config.toml
moe_layers = [1, 2, 3, 4, 5, 6, 7, 8, 9, 10, 11, 12]
normalize_top_k = true
lr_router = 0.00416
tie_embeddings = false
seq_len = 256
Below are experts of layer 10 (counted from 0) of a mixture-of-experts language model. Rows are named router (the router's row for the expert), up (a neuron's input weights, with its number), down (a neuron's output weights, with its number) and show model dimensions 0-255. Each number is 128 + 24 x the weight over its row's rms, rounded and kept within 0 to 255. Numbers have three digits each.
Before each expert's rows: a language model's description of what the expert responds to. This comes from a sample of Wikipedia text that the model never trained on.

# expert 22
Description: Institution and title words
router:147110113137127134133098165125165106127167086122121120119136131127154118110129091120122111146154114143133093120115137176132145118155059128108101091134117138121157182094132118146153151141116121129132107066147118162116152137137154180165130111144135134144124085096142151040137128137139107126074106117157123133129121120138155118119166113114142133130118151138106129137099148147156139113170137100099172135138129102093113121105122167076106098155127126132129119158156118106057127096103100158121103121158115116140102158159117121084105123109118130100157117125101182160152163131106121156133140165133123113152150108131153203130113108120118135113103155090140154138149098150097142098145140113167139133122100166093123139095143159122151138095105104142150118144144132146063113136143105
up8:109152163121100141163129098155131175128124109125147180122162110151151095137162154116153118113127122122155138134102161140150093117151141127164084123139117141116120080096152131131107119138093131111111126161089112142130139129119109137138118147146116136176090123130142165108137133123102185159133133159138124188124100100114128049143157115150107137147135130130152101107132100134163149097146129107103098164166121171131135090123122139089126134174121120112078137147109147135152114131102085152113165139131107190151134105116078116125146145093117140110123107100155121126148095153144108142122094107125089130068126106136150147114107152146105140088150133116166139152125099090095131123114155127132123120141142108135134146129131133052153122109107136131115148132114187178085110088089126
down8:114087163134104133117128122148134183110081163185119120136107105102087128096159121108137112154147132123133118131099146099135107152115158172133109123132128124133106089140146123104151064143097111167109123135119151106141147119129158143139178145155150122146103123173100081117108123128110118152166121132127139129131154149141090122144071115098159166118121100155168154114142162113154161108144134163188108109093093110118108179112164151160146101144100116117120110122174138094114153104107158090142168104143117139150108134123115144118135115094123115126141158111151163133142151104100097103127099170131101145114129099132119152149128102113150135146140114106156146099153124136129104107170121121090117121139133135108112097127116031142150132093118149155121106187143127136127120108161110

# expert 0
Description: South Asian name pieces
router:114124117098083118103125150150122132118178135154093134156120086109142100123142170082135134131121100138119068127112134147164137132153073115097089115125092098136094150129096119136170123134111122140141169144125104161109155117086141144102119096136104118120133109166119128152093131108106120129143131092125171133145142128169164132129093126099151116110125230156136110136128119157134165114122139132118102143122144113179123128137097136183134107146171153166139150109134143147112109116119160111136122122119109087129080136134127139088154159118109141167136118113101114115104120176102130151137159115130166111089163122113174146130130151080095129111133126062131116123144191124124128099138160134163134114134136117126121102128127151146165142134150096136160156146133113125067103151140157
up8:090118090107112152143113114147098153098104098114177144119129129122131119149121153125137120165166158105098164170138154159152112131131143095135135114135153111114110141100140141168129172130111138106129128115097125148130147145179130116154128197124115158144113116080108126130128132119168136120152157134149172136157113150131120105122141141127138106112142095135126089123147144117117115112088139140141098138191131150119080142109103120135111116136114083187125152099131114105112151181059088109159140137173113101140143137116115099137099125121141107098084127148100155131108122147105085158131091108177107112079155117142156167077118093119133123135171121133112140101114150094144127126140111136100106123131132100158149156081152122105106155091144144105149105203107157136128124137102122
down8:126119121125187135123105140126162110093093158142127151128135142188132155101159122128110144104098129157149093130156099074113108086121096106117070163125101125109121115094099107137114141128150127142115125117147105091126116129142142098129129113134129147145134124146144121141094164119100106118140137153144101104136117106175126116094082155149193145133125130137073152145133166143126112135151152169121106135138141113138161099129124148116140146154127118158117111076109117140124093129147138138151097180172162096179119133150168132111187150130103129132112121104113159105119129118122129146111150129119174167088172140062123167166140155164094137129137097161111123137143126115174089149088161100108127078182126139114091120147120092121142126133134127142130125146099110138120128089111153

# expert 30
Description: US place names
router:092131088109115099117103123138133159113122101141177145132137190169131125123140094113111115140120128125116127086109138129135153107105096141099145131149086103130156129096148126067159125155084202132152148118134091167131159112093126137124112108133113179114152111094110122151126144093142115168106143133145112129161106141114193114131095106101148123142156151105122105176086113142169133185152144099108102138138133145098074114144107107121126140141131122146134146141117079120162062094127110102171105143151168123132112154161118123087143119126145120109125134157151137146130114129114145098156167137114126113156151160092141140166153125086102127112129159082132103153136164112125150118139135111183114103118136114116104129122105136136118149163107116119122121153101095081146162123107123
up4:110129112126144109113161131168166147128141156151156156136110106184139161143148161169118115124091112097092117150181137136097113128165162129133151177149123126125151149161157111117139133135129136120111158121112146102133098113094190086165109119126133169104128120090070126108177152143161138092109113121156170138116159143122152138102093117098141099153106113120109142126097087139146119115155140111129038113143122096121137083099123122122099110144149150105155136123156106112110116124151153142145099182143147105128124099130123113135093095143097151087166145149145143102091119144132116165083164171134144153135134158148133110151148102122117073153115139112165122124121126131148149101090121129120092124120082124125143114120141143132105144171173113118129138134123086132111163129111127
down4:092118093138125145149137104148146143135113151129118106153137169125110124128120144133138125105133109150149145116140127116108148164114143092119138129093165130132101104140130128147144161145096106114079120155132156135152113140103089101111118077118111109137144135120127176102089126077091123104151141140107136161117139109086129122170158176182122150144111164087100120154157137159083097112116149135151151138105097122097131126138124122128117118116160148058130142151150141126155135142128171126123126080136122120123140139066118111163108172085112147113184112159138109163164109095091155128122174118127140070110096098116123141143139150104129079113116134127182125113086093175140088157123163129115124114105111148119171123099123167130161130123147171152129138162119128173121130111089129

# expert 14
Description: Name and nationality starts
router:133144130085102124110128146133133144141178147144143139109100136120129145147157103124084143133130131149139128131103101149105125091157082111144130109121118123158165134114116156111123131178168113145105103118111092132111138138133074146126144074105139131113171129106124135129091156107135105152144141114134104118144145127145182090122100133143135142083144115146163099127116063133167134091181141149139124157162143105094116089069083117091119119153103150124135143187123113165121102134102156133095105122105124137100137126157144121121168150133148103147143131102119150153138106154124165163117126144102146126162163150157116158139075132072107121140096138116137155147150105114109092142144139129105135079121158088118124128129127149147096137134064093092176121160160129127082149088136114
up3:124106133120140101123123158107102121128109131160080111159128137090152129114177122167117122135137126073122136145130127132133118117154124119077086110144119156159110143139110195128094150142117130161104109173115163138117142094107106110120088168133103126151118110174177102124114145089168098134117122111128154126145172138133127129121088150163165156121133115158120140099140122144127163104148121130149141111137143135121124105117158127140112110155117089145105151110092083103126090155107145136128148112112133100151121138119152129094091096116182105139127131069118125101128125138150090171090101095138106125145153137148129177142149133116106165156087146160106165136094133119169123138111128112152174161125115107166098093135134123154170168116122123206155107154147137088135129147131088
down3:172147112131132106112157111158141097127115159160123110142135131166155118112097121083149171114133117108112106159096150126122141134129151178132134117152117111144136136180140113144151096091118135116133132136135107103111139106126110122100115124101127087162162083142147110148137173141136106118074122159113125090127124105128139158155129156139140162088136177125084094149090109104125101152164116119103145086148161119141113126170145152161138123081136110141181151155114082106136134140153121109116116155081177102154130106115109136095142099130111153112111105167117136120130097160114139130105143135094088147112119128111125115128120180167128178145146110112125110133099166101128094156158129098114130155130136157168133125133176111100096077139109097129172076179114126097084130130136125